{"num_hidden_layers": 11, "hidden_size": 160, "n_experts": 32, "experts_per_token": 1, "d_expert": 192, "d_shared_expert": 0, "hidden_act": "swiglu", "moe_layers": [1, 2, 3, 4, 5, 6, 7, 8, 9, 10], "router_score": "sigmoid", "normalize_top_k": false, "routed_scale": 1.0, "balance_loss": 0.0147, "balance_bias": false, "scale_expert_input": true, "init_std_router": 0.0141, "lr_router": 0.000833, "vocab_size": 4096, "norm": "rmsnorm", "norm_eps": 1e-06, "tie_word_embeddings": true, "optimizer": "adamw", "learning_rate": 0.0025, "beta1": 0.9, "beta2": 0.95, "batch_tokens": [32768, 65536, 131072, 262144], "max_seq_len": 1024, "train_tokens": 410800000, "max_steps": 3728, "dataset": "wikipedia_en"}
Below are experts of layer 8 (counted from 0) of a mixture-of-experts language model. Rows are named router (the router's row for the expert), gate (a neuron's input weights, with its number), up (a neuron's input weights, with its number) and show model dimensions 80-119. Each number is 500 + 50 x the weight over its row's rms, rounded and kept within 0 to 999. Numbers have three digits each.
After each expert's rows: a language model's description of what the expert responds to. This comes from a sample of Wikipedia text that the model never trained on.

# expert 26
router:500515463483422404525518480503454534441547515459478526530471553396597488506469404550442523447544441419559450505565543532
gate0:525526497567442425453415473435398559606381478543448576414546432490580480495509375503430544466485458536544523485548507560
up0:481536529537494423485390511492407579558292559552533548394475435557559504428600328490444466450474405508548472540497557481
gate1:486504421439475536498475523543470522393564509508461494540612564504560599519482530365456541550433523496578385516487566527
up1:509504555412507511502426558463533455439566464457416501637503460511500528527488489475521611474458565470483556565521492550
gate2:491456410521562454520463498547571402457580551494488479491480506432574427513454568462558489545482504428506582449446558429
up2:431461533455507505538511495537450513533480469575483594498567464604507557498534535466382479474372510562496542448486525530
gate3:543400548499518478530465462565514459563487515530526533528524488561528421517566463468500482548497546575521467450468638381
up3:464621532490557483522471486545506498467502531410612506519560467443404513560556491538476462471483422505539472506510529475
gate4:496482454464468549488457566463525476448549492502561458507468521635417547483478451442483478530557481493412396521444517602
up4:538454475333571517512509551475492411583459435489654495524423439491532518465520510468505451472517496490472516572518519520
gate5:469551578549470568500583604503512510446487480484480527491460610527458563441491434466541521511547500397524531504491397512
up5:503487572579535570484462465470403487482449422518462473460449473481428471509538489531520535466437532482522446476512530562
gate6:440517422470515543471471561453499525422539521478398455570474468418534550422567459577578450479527443439529587488434524519
up6:426455440492544538496529477417577468532460477571543444483544447491492506468472554592571472540557489559448508516465459585
gate7:521568574505475509522484524526543448487464437456461500534519519450518509534430501506516519484505511534536396487561452485
up7:478463516490487455654466521479424422541487557457493540524466550424514527479515437385366567493462446521541421481542556512
gate8:526472558439542534488464503583441514474510516479517501594431551546556521535508581503475532516438543466615559529451510479
up8:444497475511448580544528441438507557394504537495572589526494493470378536515534518489541509515470492548490409556480514416
gate9:458499487478421564546524442515413460567413433547585478505553444483572489428500634468439507494507449492513527523566521538
up9:480434500497583532544523429470449419563502545601549539493461498547461493515462584422368454423491502551589562504504499502
gate10:448550562502582591546470475510558494489530466501495547449547465523461556470586523509371521538402471499578515519583555500
up10:468501457545467478545411527467500486489496553491533480538523464474533506542492494505621523474553517495531460509392472501
gate11:477624521509517582453507522482490587509499481512553487491491597538488429470454437409367545478526513509431502490566521446
up11:486551462545577554524436460479621478542515520478472444453469529473507598512439536507426535521412446610398584532445436536
gate12:456548572552493582419433488406510538506543459477548549542544420582486450452522542519453474514456605511512508614526459472
up12:455517503502506508512448509506480486590444500417522513524540469495415502473537567391612455518504470559486515551514524555
gate13:540465451567549489396538474469546530512543576455421457492461492512486494512552459520423579508487406535390550511464512558
up13:485412409504518488470380534538669446518465509484393584487496454489499450482521469506479470471492449440548528574515530537
gate14:461502527443497528500523507525541499439501550520431508504425457430495377463466518523509482499539413469481521554469454540
up14:432430401542501442471481476564516466581456525526457517522487505470522599505544478470500450430482544540593541590482467475
gate15:428474660410554601501536562476492558482526512478481541510493541537518511494457496500460474484453553528544480512496467533
up15:518494461420470539529442563512451504454561550567471624474409451550404473534452523501616454561618518552490500522492475471
gate16:523482520485608473497403453373445538616453437540504518483410490444484577482554487465502473442373466541481558525484492523
up16:541474483582507524508422537468467570473551485494488506553533575495566499545446533519543478502430428521536461450383485478
gate17:520567444548619502548476454458465544587576432570584529514589480512494475454473401503412559493510411480490412463532510485
up17:515501512510457511487537476568464596464541459460605559631573542505495452473494608579497518436551512457549522517448452515
It responds to: Verbs or their first pieces after a subject in plot summaries and history, such as suggests, asks, tells, fell, gave.

# expert 12
router:477550488597462502488568506448474536537505549490541478565515475379573453520466432595540456493378505476469463479609522603
gate0:461483421403515505508447474501499483548525614528451550532446484544446528438550535611542510411558443491573421519477530524
up0:506457486544557591497484429547416462553533453459506544497517577444474512455528512600393536487392494572482609465648532389
gate1:446500512510498442466543435481512469523382577508573493378515521515484521495540489488540491537554495475545534510484423521
up1:521479470498520502446590533511518430481475591540538540489435607529438616474533410382553467475499485535532580436529556525
gate2:445555461545482478456499452520550584520464519556513533482451435494388503439493444486500444510549612494493506505498517581
up2:525704422530554524421536536450558536473551464468511461477561486441494356508449557480618425530522532446473480480479537590
gate3:537496514550491509506540592470468431524489465456432546561484487449516407454476513522525605427494517420529479381498428550
up3:481530553458578580472400467482555510514550395508456505537443467542496580516417421497507479599506446587530458526537482479
gate4:491370590530503495524474514480513507543466542591489479453536476519500566547484563399520585442493525490536578471464486521
up4:558473520461548523569469527463504546527530545540537494533485411573492477594584480577468593496464491539428518423485521532
gate5:494569629447477482543522526513493470503375475408610445361513437480528428531402513549457516515491549454510525518527602565
up5:472565568511578478552458533504514463498492533442583510407466416513543456558489440576502433540516504474530559438552522578
gate6:515445503516513509557471393408434538446498412552559510596469522427515545479415478507450575458406594520460545510489381509
up6:453543517535529468437481544559505438458629535507542540444514516604491432534516587483536500538472501508487410495486537398
gate7:533470514490457427362591525477506489555440523558546560567422596471543526504480481470450557455483452457500435475502436577
up7:459525562492592465498382433581561441526467460503438476378489423562502496564548514499532519582505519544503538546417546483
gate8:560409547475519451541576438524495463499570486469518524469468529516423497448632567493608377487541483487660539480421543411
up8:537566530518466503413460485600583519529586494567464512583461501509493457467452569566515525523543595531395442484543500468
gate9:487533500472499453427539471571521539481473587522442527531418526480548517490564362472511398505493495555489509495507567575
up9:470481460536560623515487572555580545493419426551497459493515482550431575550464461529542532478526569543613579519575488414
gate10:418496623535537504522505550526519440554543476503533493483466500568431433569588567474565480496443477537564587499482537450
up10:462494560404520453561487502546434434491512471561458545412508513473481482437490441413417554493501555655452442470407577434
gate11:523470528530521503519473355486474530592431525530465497612461483466522517465563536512489421489482480449663489504535484498
up11:486514539592516497467415434586491536490382566524454557492492515526544449482554434553484429572508512496597596473582464511
gate12:438410436528468481487618507432599537461553543533455490597527529431594489467549389463522429421516559545438406545548537521
up12:442542446516526453501658545501488448481599467495482530519490575461574504481514447444485484441452556545484419515573611508
gate13:457496517435511478495443498494532603397478479425468540452461414512465483412591561534473458563479498512530542547451569566
up13:442456513453554483446468543459551541356469558457619511455544447531566479436449495452511498465529430443411629487493477538
gate14:485535595533573523579385566455539431458498512461547492470532616485387612482526580509469537454510504418515489537474502580
up14:459519534535485528518457567523460486561492544509491525528547487535503379586479513511494509605542535414515542395491573540
gate15:501530515373438466526505456490437495490482573520430547471488490576585500504453406441443461488471540496499476463455413550
up15:503478502573543575510458645608560501484534407504526483527549409503453462565528612557530517562486520625465519522528456500
gate16:555454459496523554505525580395512452498561479488540488462438505512515496562554562557476449476467430530472571441499498488
up16:480563639549605498460508508500468468521427478544510512443544474521490509522454526502619570601466486459549499475509447422
gate17:428481481519473446487525521419522409440453548459508505455539458564455517592459538458483521527578528435572537466454494564
up17:431510541617555512494418460543518530525441540503509533483450578554434500491537490507470559579548553469627556483584539459
It responds to: Day and year digits after month names in dates, such as On March 3, 1953, plus On, until, died before dates.

# expert 21
router:531497543515425504441634374481486470543436487425509450538490511473540449573488450596465516514618498475517451497495502508
gate0:585525535447505524622447469598446391496477500559507489496592552556543533484522527479487448586489558497602450566495467530
up0:412545556590439549539433476470513441573433488454583500454488453472499495449546445502514627414549561482561531416471421457
gate1:588488506546500572429508564580532493564501473476402475476404509561475541488430467569503562576469436492438536452448481599
up1:451436518417503478521491490517479416480592481448550543567502431498470416510569585419541487503569553518482567492576585491
gate2:488484536527462543484536500554531506483636471421456533459590574536491510553464496547498497508450464416551554487447534508
up2:511645541495541519386475444521511538533470495504474499549528452404473542473439563450430574538433478569506545565589576445
gate3:437533436632481587455595452507460566549433547446470490456506514578445519494473587442622561454448448502620452482452520544
up3:464522535376528458574506431573478492468536473489523513412554512484477547411557451482582511515534450509559597577445560499
gate4:474499481501527566571469480486503537553473436374439523536502604408465518576521590492429472553522532484423489429483511486
up4:473516514417535542454518472587473569494543438452530482542567519543535542508585545497564474492473533582506380457534434471
gate5:535483498502511482487477489474433538551398513532515540564482566412581441609524576654474406449483513522518515509469448481
up5:572390507427503553566536565586464538550493557558417496484503552470600542495498534579431470571502443551586514479383464512
gate6:514524510486441586509526463493550541533485515500571440530511559358466470512443502472390486558446565403547481507519507474
up6:596441470524537473453416506545492429486579473457492495507501545481456474482463553462524564489524430503544525508453502495
gate7:480460559516473495575367476376485475522562421458554466496539454440516457532543526529501537448518524507551516470537488512
up7:436457497580591485468415422449523518495496470529464452479458484524507465469502498430497586533456448577514522493476624521
gate8:455402492548430497534437410529483476497384494560443459481565456502501522479498446452502452504554446457509466525514587476
up8:471516524436521499468465466558548530441570481485410538536467590579462457537472421535485567525488498405511489490513523527
gate9:547621472473476405527547500555490481475458466465524471494517483513550375485524463498506418501523464481476472449476454459
up9:433544518503532528526459560476522496466522459462505586508499548451578478461590490520458522507376468617514421524548586427
gate10:450564607525500573491492477547526490542493482478506472466492525456462480388431492528454517497556598496464534569535588464
up10:543496469532534524513558507546532485398456476566530493431465450483499510481452456492527530496482512481524512471497563511
gate11:526499513542599535445373406530536454506489532448450512448522523622449548505448485442465533493507441570510557466490539516
up11:592468480432543549444518436491493484511573568540442558469470490529460403512524558500371525448427482516466510514518482420
gate12:445539587561388449494540423488569478436562461514458517399417506519523507511467506441478510581566612517434479460510466525
up12:559495532574554563499485469490538556564423524482479522443485476514581470538492525559457505419503513584509466494508491424
gate13:481442457588518505496519488462416579537419484569423515495485453552483541468589545441454543479452528481495541661482506474
up13:504519485536640503539424471478558461517433476460487478522441477470466500569486491573535509484531526559467536522474574448
gate14:529458541519463525378512470526602527530615505409473517436523516494590421637496657417537430473440473557473522525462461503
up14:527385468468446564485582589465448485495547510528487490534523562539538564477464545511519466501467550532522462374482541464
gate15:548480573630448579567552470479467498533439517513596536496518515508474550572363521559514446464405546542514530475466455493
up15:383500467489563462529462585595530454572527475589520414507478463515619500496584544443501448552477551550546449490427512446
gate16:531595413608470563502463460514478476436484513453531415543538500478412452449602557566519456444530562575412526521526498537
up16:588442438566523516550480494607539446487462480536445553452555534585420533498531468559466405467575572557494487506494419470
gate17:437474424644477490510562503459503566589500564512490511559499405510527456547514515437599509524387402560516529513476430419
up17:536521468529551484440478583435535437426529477588492546455466505489506557496534562474569547433410567604395574439506472509
It responds to: Pipes and cells in football league and poll tables, competition years and words like following, after, European, plus abbreviations such as FA.

# expert 19
router:526485515564397481444489461534478537485486553539464393498540533440498553500533388522528485400531500499536461533520450541
gate0:545491606443490485515396499487536432439509517491517454473539465642512593436492545414574434445518540531520489518427418398
up0:405413473548470503474446468468583520549551417431462553458598522495480465454589496501464532520415531509526432495437439452
gate1:511458517466500571519504473512472480488504541585473533483469447558501473546517364506552508432342503492484471519504543441
up1:543523540611542489527459552523573491531511519565417466543555447581501529438425542464511500543553508482463552469429552521
gate2:467484465455435458525585527497459481589435540541461633492550566540484581503464497418544518473451411494523499482575414556
up2:527511534574435457562442512536529443489480511604589558399591476582427560538541548439523487538524509502453486575522513427
gate3:443417441517513519501513471414529573495500585619501515423491468448421513532538467453537415503599542489506533477483472524
up3:512457494370509503504491506550500441512489444446548554469494473546442495436483533557549543471421450490509451435371487517
gate4:547495438524486469499446497570441472546514553542452504432463529520526551514533457541537498551405454556515534550490550520
up4:556514419513572514485431410434443526499440547519445541533493475477587527534461526511493537491402570517530512491565539514
gate5:527419580515567484503414448538523449597559513492485541440494517520440546576592426526450442524561551612541418517514482542
up5:481474474522497581485474446476447518403466507458459560498562514536452545537438588426519472573469495491464579467516552465
gate6:590458524537475549531453527540468601548452479401545543488472516482554475524545534452466536499530592445447469441455474520
up6:472481508537513510447562477444594417504501501568477491425531529510438538436499537437393527545503498563497549532589472475
gate7:436452492555567547415480512483503424459552456524507486531459406463515487468508454433481494571465478548543536521433480435
up7:533481562573510532510562511499574432523486516466476440404552574548479533508491501422551518505490490511515505479515500449
gate8:476441503461490452498472421510554502519366562550523463471519537612515453483529611524584434538457529499461531458448499503
up8:474571568601516582508437587522499511489557425449583532440448600523525491491485517530456523484549495612466438549506502501
gate9:522505603478529527506399476458509619516541579480501524534460579499537529434545500519511503462538492518573527564514424455
up9:453378549465532453514564636483542512442523468456445480547511412451413474569494492509481452445425548438455550452533603465
gate10:536520483489446614486486457436523537451526461520491429509579552499499449435485403536466541429487421467485454499508544554
up10:497528566509517532492438431419482481434509520535498496413589514504474513463425518526571557504560478537541457536445402500
gate11:438507531578458462468545505484563549466489552491493547429484551542458631497419517455454462500560405587525409616507552405
up11:471403523449490459514530453427486418505523515418543515534458440488385507494531501558503561566441572460514615382575389532
gate12:486406518511498434476548441488428590489420470533439543452566504451461543499478558443539444501463468413475517573497453459
up12:434541562539522452499417490470487578530425455579443470470572527526502568506491488377546505511439491503490482481484384458
gate13:442450492449436544447534449556474581479395436511602520518525476497480440450464555437581532490491537503455460430465462537
up13:507532480515574514567490550528465353493556536492503517531491483535531451520535496499508513496425448450480508440499535474
gate14:449556619411459516568540554565551480570443520451442497545464406593453544561521537520552418520499447451468512424513466557
up14:560513547624511500537539416466524486494530564492424586491532528460569525537530464529511410444430547495581426486442516488
gate15:469485579583415436470486496478537516520445452476435581508390489540529552518493457402475534590590534492521506479471551467
up15:390510511536596483474514488459575423471451433504501537403434480519521518530551397397511441529490535546562536566435526472
gate16:584497480547499456596421464547439520514408453580556459569555425512511519485565498421571608446486509537524452489530403503
up16:473518449462571460511499592468492540441463474570450517520500554555430496534421484534487449559462543533476551481529470642
gate17:595394452531400456505507482542536441505494495542475512481547539495606427561466432447442462458507461524505552560421660492
up17:485445458473516581494479463494520494543451556486508568457438550531516594550389555458493571477439469493452536448521546526
It responds to: Digits inside long numbers, years and chemical identifiers like PubChem CID and InChI strings, plus word pieces such as -ven- in juvenile.

# expert 30
router:577466505511431463553551471480373576547397567575501432512522471466570527535490500471432489500540494487473482470490453461
gate0:534464509507479513533525574573343554513513466444487476502605444515506518526455430523488479528566402431507460546474462483
up0:449445537607488482523392496491463528550516524522488479459491513533600503504612541491495519493484453591504495454498440477
gate1:578497518519446447488519501530431561561539549521511517546607411562458517523567471459458545552540468476466549436538508470
up1:512492536548387566436465460431555461484546550478547448507514452524387500478486493490378535537577452477540474466475470464
gate2:522548510341549523457453478478508527516526495480485540524545446536506386481489463503464532467434579585527590454568433449
up2:646514490534510545497453539486456427453492513540511537512377510566498403562478498473585448481535435515493546428367419449
gate3:489500467504523545501420525488483575501568421503460560450533556566558589477453482465531478431536474576471419478490445487
up3:470438412485607451530535510431522448517513499543573465520462529510506478488522570475472471578509451457549486412542551516
gate4:437461479496465530449451524532555456526491512453566432514373568518412486483622493531484526540500515519460444444523444483
up4:561521527483525488433415447493472497599475504463435463520481485550543502475497502504476518458571498497577530560502506474
gate5:555464435490487471600512519517357535459550534531466542517512657438420477578607523395534500433553446557459495496509434556
up5:504494579529511531404458446552558535600438501528461547417441397461491574470556572504455523547540393518400567567458529473
gate6:471478553571521473489514564508530457564493408536468586445517415577488569554458512472517555534427465487482513517474550453
up6:567480448526438452567486427467491494569490530426493609452465489508552595462508493448514472495530526460505607546487548523
gate7:504488543448493547378479638502497567459461524502606542416423469431538517542522454500561469554555526572498560452535493510
up7:611501586516553588540450548558423436456394496530560476508409523564517501476493545556515447440586496482554457551488556411
gate8:471496568492448432490435471557576514414459476495370536428455480507449491597510552465589580539441491452366462516501456563
up8:516521498415533582499497507423572645517484452549450525527523603504466510439470527461430504457407527511475552499478520446
gate9:376535427408581504590540523463473544579514552529508533427448528539455490426476530443422399578521544438523474504469539524
up9:489446484513528485471496491448550430475558556394514407525424559443588538505525585497539494507570449546547544518398413486
gate10:546596446452426437533479397533503408432497535519491545508479629405541477462574466490573492507396541524488435518465502532
up10:527469491544516543645416547432505461502450508524487441511492542515604553457522580438432459540467516468537557457431505504
gate11:601506524473427567419567532518511580491429466490563535539507459470383423488553488510447517543547610474469404534444507488
up11:590401582538511510551478516525461545541399561540542544494538501534490432548580484465533519510572383507500449586358465504
gate12:501515521504555514546477555500425538419542490548569462453505499502385583477476518492471480482581565426518493554485419525
up12:466445630493517497460529399464511473581531546585533552503475545481538513595527461498491504526427485559451491426515491414
gate13:434490598582468514503514497454566456470429518463485543533426480480466556490523454455526482465512590511492497489498493537
up13:610476380448482494542568512521419500519521592456537485422511555556499466443495597494436466418547455421482576606456498429
gate14:507437452513514499451449473509545517422556540483484499505538576528434553472402475510571425446592506512390523590539494599
up14:400522567568541488474457464478500600480430532544513516478515425515476488519464576501510553451513499540447478471474444435
gate15:537546478583496517497548496517519535512485572595460541470532443551432441454545439390532511555446519504588466488442502476
up15:537487528455495550483462518506541409451550561511429480488409612478484525516536499531469463511531555583541507549505460606
gate16:460438519455517449523438489554513463538523548485490519570519501509511470456519523564505401412553554523562539479554484523
up16:490546509537456544504497510420570507503467514527487508471490564436486564470454567499426626575511422512454461574393449462
gate17:491554570596566665544512503477486475466467515481551447542538481431479532567455454482483514435534526528488512454523436524
up17:456469553522513581595459564533458449455428508439620403474414453588469508549564481495470512537573486488617472506442517535
It responds to: Nouns or adjectives right after a, the, his, such as a way, a large stake, the release, his role.

# expert 2
router:545443521503416426506485483466431481537471502499507478483528437481522457547531470605481427508486457420494518523568534573
gate0:525509496422536504453447544507533599446539455505503525507579507444416541460470450496506506458410598435593500449492524545
up0:481427497482486533539410611527431548504530510520591533448601515544423493469578487505484457492390546469631540418507535567
gate1:521505561515482507468426406427543490465572551525559521477405462483485430568499440412531504482491502507561495420442572400
up1:420447521574524545556461438581443436499486470528508490499479438477465526448534558501506602399476444484603471490459539464
gate2:551522508427489551528496484365455588518450506563491478378506604543590501481521404462518511522445490422475514495449498465
up2:464533484489504517513431514468531480555453472492498543478500480521539498443560526524557504430459424476540409521468471455
gate3:438516572393585591501507601448481527458528560491531438506401542509478519579417511578511557581480490529409503534506472488
up3:432505446539535422499460377479511458541481569452519506428553463564523525486582560508528496621489500493598473429545498571
gate4:416428559457489447434505501500498547504487537517445586490446477515546543531431481421486488546442511532432521432535549418
up4:507558580600508474414566477435542438562488504481525515514489538529464477371423478565526454539434424492535511453518440478
gate5:534501411587510417427476502421586527570452521436450447479507474525544500656474527532509516526544518540480452466495584463
up5:552460492528533482494477469503489488635569519497564421472479490476539447432533493500499511445478518488505427529389503502
gate6:527510501516536430538439470492473488566469513483416516453439482544518544541553388488522479490505585616507511485577486484
up6:552411426483490576460456590523491489503559492569577525480566566525533573444546517599465478492474454439578475574556518501
gate7:502516502489552601551489555475508472548559513528414536493506532470474422542574567357549422452411441542478531467557568560
up7:517509506488540515467519538532516544443544470570453488483470560509437550542524427505364520538482539529537522464443400524
gate8:465555555512398461527462511504535449513550471544504496533501475506520425535509450522553521510511434480440564502453535472
up8:387492519455627489463554530465515452491475505494435410371486538635462553503533559508516455539509505560563565463565486457
gate9:455506533523491579428463497588549480457511476486469622532561547555511441509556422493496461590394537535519466528502461520
up9:417429430485569514568506555448507506512576533452484473509483560506522426434464601508420472409497478498539484472524497549
gate10:591578465508457574487450489521475460517492521515532554489449540478530537409502454531480504489518489450515445453476431576
up10:488447521556617466459473504560483451488533603490480524485449514477511593527483576464496579523515535474540522488544529486
gate11:529491480433521555445520547579516510535524475456436577432424617504467440561500393461480464372530434559526578528604590517
up11:555556462455487518540469572543469440511552468485430453425434509564486389503559468495440487469407481513542538497478529583
gate12:447542429436501502477532448472483480498439571558556573479498437477455501419513550488472502484575460544640488506463534489
up12:532426536443554564462583450421519392536501527584500476375470481537541527596490500495592435469459474503516588378481511485
gate13:442459480529527537452491490498460555436525513559520496429470451469400534431479566437426603479470449451622546598488564531
up13:495400512488490555520464476549514531488515571516560562504423485486550475474541525468508505461452494525495590484433565504
gate14:461520477518491530541476476453444461530500439426566508436508454496540647370538495517495550515476457517537567515543548504
up14:479507595522570528511458556590436515508452497571520522548475452506468428509452522416574549485517556509506536484488496454
gate15:533532495472475467490408451488528548459490481519447571518493536471563419538405488505461535510501492449485474444452482507
up15:510536516547516507542540514475478386552507521539551519429515528549509505418472544530408485507403476461609566429511520531
gate16:519481548515520505464437532468500510597454400552528555498505551498457513537468469481446517465582441615541485411512568473
up16:390498539507522444555462641559533535456560480481475508521520509487514459391480567568550464493459501513428452477440486493
gate17:505512478492410479487532513480448536550520532469575543499497448493509437504478534440486517532559536478522534466483483495
up17:559536603506480478530571509525523506521532572511516537600567494522579482498436531509526467523485484458484491543480487478
It responds to: The article an after give-type verbs, object pronouns him and them, and had, into, came, as in gave an interview.

# expert 31
router:506545414511471388469568497438416482475485536412477403514568490455564484554436500568481487512532425462512423484478476540
gate0:466522511426448470502562454578501511485502543447450599500546525517513476452615539467567509506546485519507431608426501537
up0:465563524352466522499557383529495453470457579478503551499548500526455485490532530420486545438498481512529544549493596517
gate1:382541445425549425461584538468480423505534514441516470498572464507439433528530435552612560512415490473634472453560537512
up1:482517520575470551528447485496571431454486494535486502511554549495471511493527534491547468444456547477472530526404529538
gate2:473502546497464501546502476491486567470480399447435509440523515562478421570438458559494470456537463471519519538448520542
up2:495421463451644492474530469480595485502451449497463444538489477545499556479471548483502457432504432540453468528514531425
gate3:493509449516549547486545511459591467503484577485496512521497617554396584474479579413578548447483537439489468544433517471
up3:583495519456449602476434491514465475516507461489449512460549474536533510472383502431560493491464521560570548457526570458
gate4:519538409428526539480491575543515458502550523436501534616517592468460614520391442427479537524524576458519447622529553477
up4:534526520527502537456534419555417491591565609385508512474497592466414535513495536487539447437523487461488520550474507568
gate5:444632488497486518469531576515480462528447464631463552499543479505391526514507467533482487447527542424473534538592500507
up5:484446489523491477468493490536520553488487503558519520386519509611454487527505574464537511578486495594535463479436442397
gate6:434461495479588439488504542399605501511553508519523537548514464544472515470502492645449433443458489443500453493492443553
up6:525482560488495485526548481559439459441522424564462553348411515489468542594579524444532509564530509476515520488476492439
gate7:530519459474507530508478598434488486451485620433591452527548575542429483396503514485539507503428489524405502525483549626
up7:481551479599573507541524505471533488570549488490497544435537375548476554435550529500410568472452475490450556470534498474
gate8:552482465547472480477537485561445407526446518497514437596508544532488439526423503564466440493473518514517501470522567456
up8:379430491493536584515484458538518506389452494469483438480496537456479592532572560482580536509549519573492495472455497504
gate9:548569614424428491416476436427527512501500524469531513461557515491464622434410467448505436583535440622442607495501571565
up9:469462477532491563499448510503469513474466577496509568464430553538544557451514531509388494467377483510483543488429541430
gate10:496443519463520473590564594502470556533406488447540452404466483411500496477530508431522436516494454490489495530474443474
up10:506448586480510456509475508494574536566400478485541611467430462484485467480544498392490512488573476462428534550495517514
gate11:459534502573471386433527491447518582484362403563511494464620500488462482586588506485477575564452463452545537492459471408
up11:404550493513546492556413487457449464588508501550424574508508482505475477523459525482506506564531596493509599516495377417
gate12:495410437482468377447503405427462515513455420511509448486519429486466503452458537416540482525540486472544419560418486512
up12:454505564521523530507427621501540462577536576455539565473587584503511530584586547585530488529406440475567546526511487475
gate13:492554504459555550443575512501475514375516546525494484395466540574481426518486498524428608525460541481581431471534448487
up13:477549629511530525486568601400537520552442466534510431433523466556587497469598545441431528492570441602568559426497555455
gate14:495548549482547477496486469467435475505556463396465519534469502586493499422505520436447606443613429501545495428490468547
up14:495451508560575520503557478531575489437559466544496471503456485529527578582450527545529500469449434544513518485571572500
gate15:472439515421587518505604596502570568533465482524543490400556444495514609462493546524542446545504463497492460474518517402
up15:507483496519429577565395480534483472449520574462551540506511590566470466537483555497359550472498488532542482495514468521
gate16:472452533546525478454554408535465486421552514480502492480503490456505516541547495500589358549523503403553441455465550510
up16:536476523443532509515500617463585508501519587567502533462440521540468531543476550481494524449477470624472509478481595524
gate17:486486512482499487514414545537437470615465503445495547461529494485527542488562485431528642501428537528479464515458502438
up17:478491543500483487495421498560618513435464550519492527419460456503429504478495504512526471445419578543541461474495453402
It responds to: Colons, dashes and numbers in geographic and census infoboxes and tables, such as Population:, GNIS feature ID, coordinates, humidity values.

# expert 11
router:588519482551451357505440467497414528526426537523486409467446465399544475557469443586460554523528429435448430446532472538
gate0:542533510430422554485554472517475520573514456475548477596456461509492557444513437507557521544573446495492458480466527471
up0:515569530411524580509551515506500501539487494461588488575478496588410549456565447531503567536529403533468440493459464454
gate1:388547584491496612560519371423540480603538597543541494428513431529510487421479468561517465537468510454538574472431477481
up1:485536395498538527498603522488571493522453481473539470512464472462504496543517521570582506479601395514430586567504527460
gate2:482529463547481480489549500479543478614523428536512487461507447474383460502504479464526482464492405453510489459455646499
up2:452508547549581562558461624433476552486503475519597486495552529499529520417505568589523483495414614538512401440391453502
gate3:447541495526574510480418534462535432492516398475524391525405442478618559437541388508457586497502468574549505500457535439
up3:469489589495571523556475527536481566442512545412520560470513467519537478549460461457457442597487534461527564438536563460
gate4:610559542522440408568474522503547529552432511452544487484464455389506449447424470560473419470528438513536538495541601486
up4:525586483461457423484478529513455494569521539422462491497452444522531506509431431630509508492540446452487474484561471500
gate5:477542598547556493517486509481435456467532539536473511494478488450435482402581489610564516543536469441565506627554514490
up5:513548506508457431552458410591502455508527506491508568554575476521595412596482504396579482450506533474562530448548534519
gate6:558579427524500487474460525522472452413503482462506514469445471498452543523551494441414596433616512490481546545498591505
up6:440453493498467485502516591514596539495585407551420525477560593465540412496490508539597491574505508572477549480540514442
gate7:485430501515507499586578508406502509533433511486616468462535448535464568507555501550486492536552546510531530389571451442
up7:485567501552525488567599570576538484516473458507521511545403495524538511561618612460449455445499495497419563402517513500
gate8:525440533460511499555466451499561488469438482512490515510461459567471547600493533468469525467496441573447468434492584551
up8:428478429488499582592480457415477549541578488538512543558498559567392535460580440459521472526437492407569384451548482416
gate9:474542592478490422585467530589502492503490488442500542480550505469465493530558536566557485468453534594531511432513381505
up9:522522514459543483476526567540564480482549530510410442449432437486411405520541563478482387559377513482474502427575478527
gate10:521572624454570473514552457545447521512507543588533463510554513495423524521525546410497513497520437484525421483504597555
up10:578478490525482481419447513418604490436488562546484527519496490517491401529556521509539479558469490554532459483480545432
gate11:485559610491481435454505559392502499413491442574580625548501511389493565470432559532483470507461489637496436481436540455
up11:450511489424505471566460444542533495460567584557418595452447484577433512576548515496468499540461532460445512457562427494
gate12:509436612534575419503515569505498545433544509508510480483498423542421528511519524527487439481544497496459543455520492517
up12:518534536604572491536465425502472496459485571471475606418391611556451528413513503369495498522539451510486515451530495553
gate13:524539533391513563484543423472545564478493583615560482461523525442391526521380479408418510547535486507542518443497499534
up13:454508530626600366517476517541516470547443478584406544435424455520539475547576528515476491469458573463641569500461487438
gate14:473520486539421521379551460587454488473435548495496545442477483631489506527438543504552494493466546496442580477402477503
up14:387510587549499495509452470450461474500467554496520519502498540408440441450572469491499523623405431463507388494465551506
gate15:577602490478522543447596513499461528452505515498532502498601579513460483578465560502542468611526465564434425557494525507
up15:458483545580502455650485507458446454504402450634425528503409432601485542534539498480521436454451541396511540484473517438
gate16:494454497471407540547442535462502473475407535442497552437469487527467420508555411570500398555442466444604491487586495508
up16:452488505432515489521521578513448509496519559518482450495515540607441425552491576481549427445499470549600463505586539550
gate17:500561538473497432507497491468638450366535427475541516468447542477559458501488454588490484546520370506490495494434617474
up17:537508463524560473506478480501486478514462499490450550476462513536434517462549642555541447450426501473391538558472440554
It responds to: Verb starts after to, would or not, such as be, become, get, take, make, St-op, St-and, plus ing endings and being.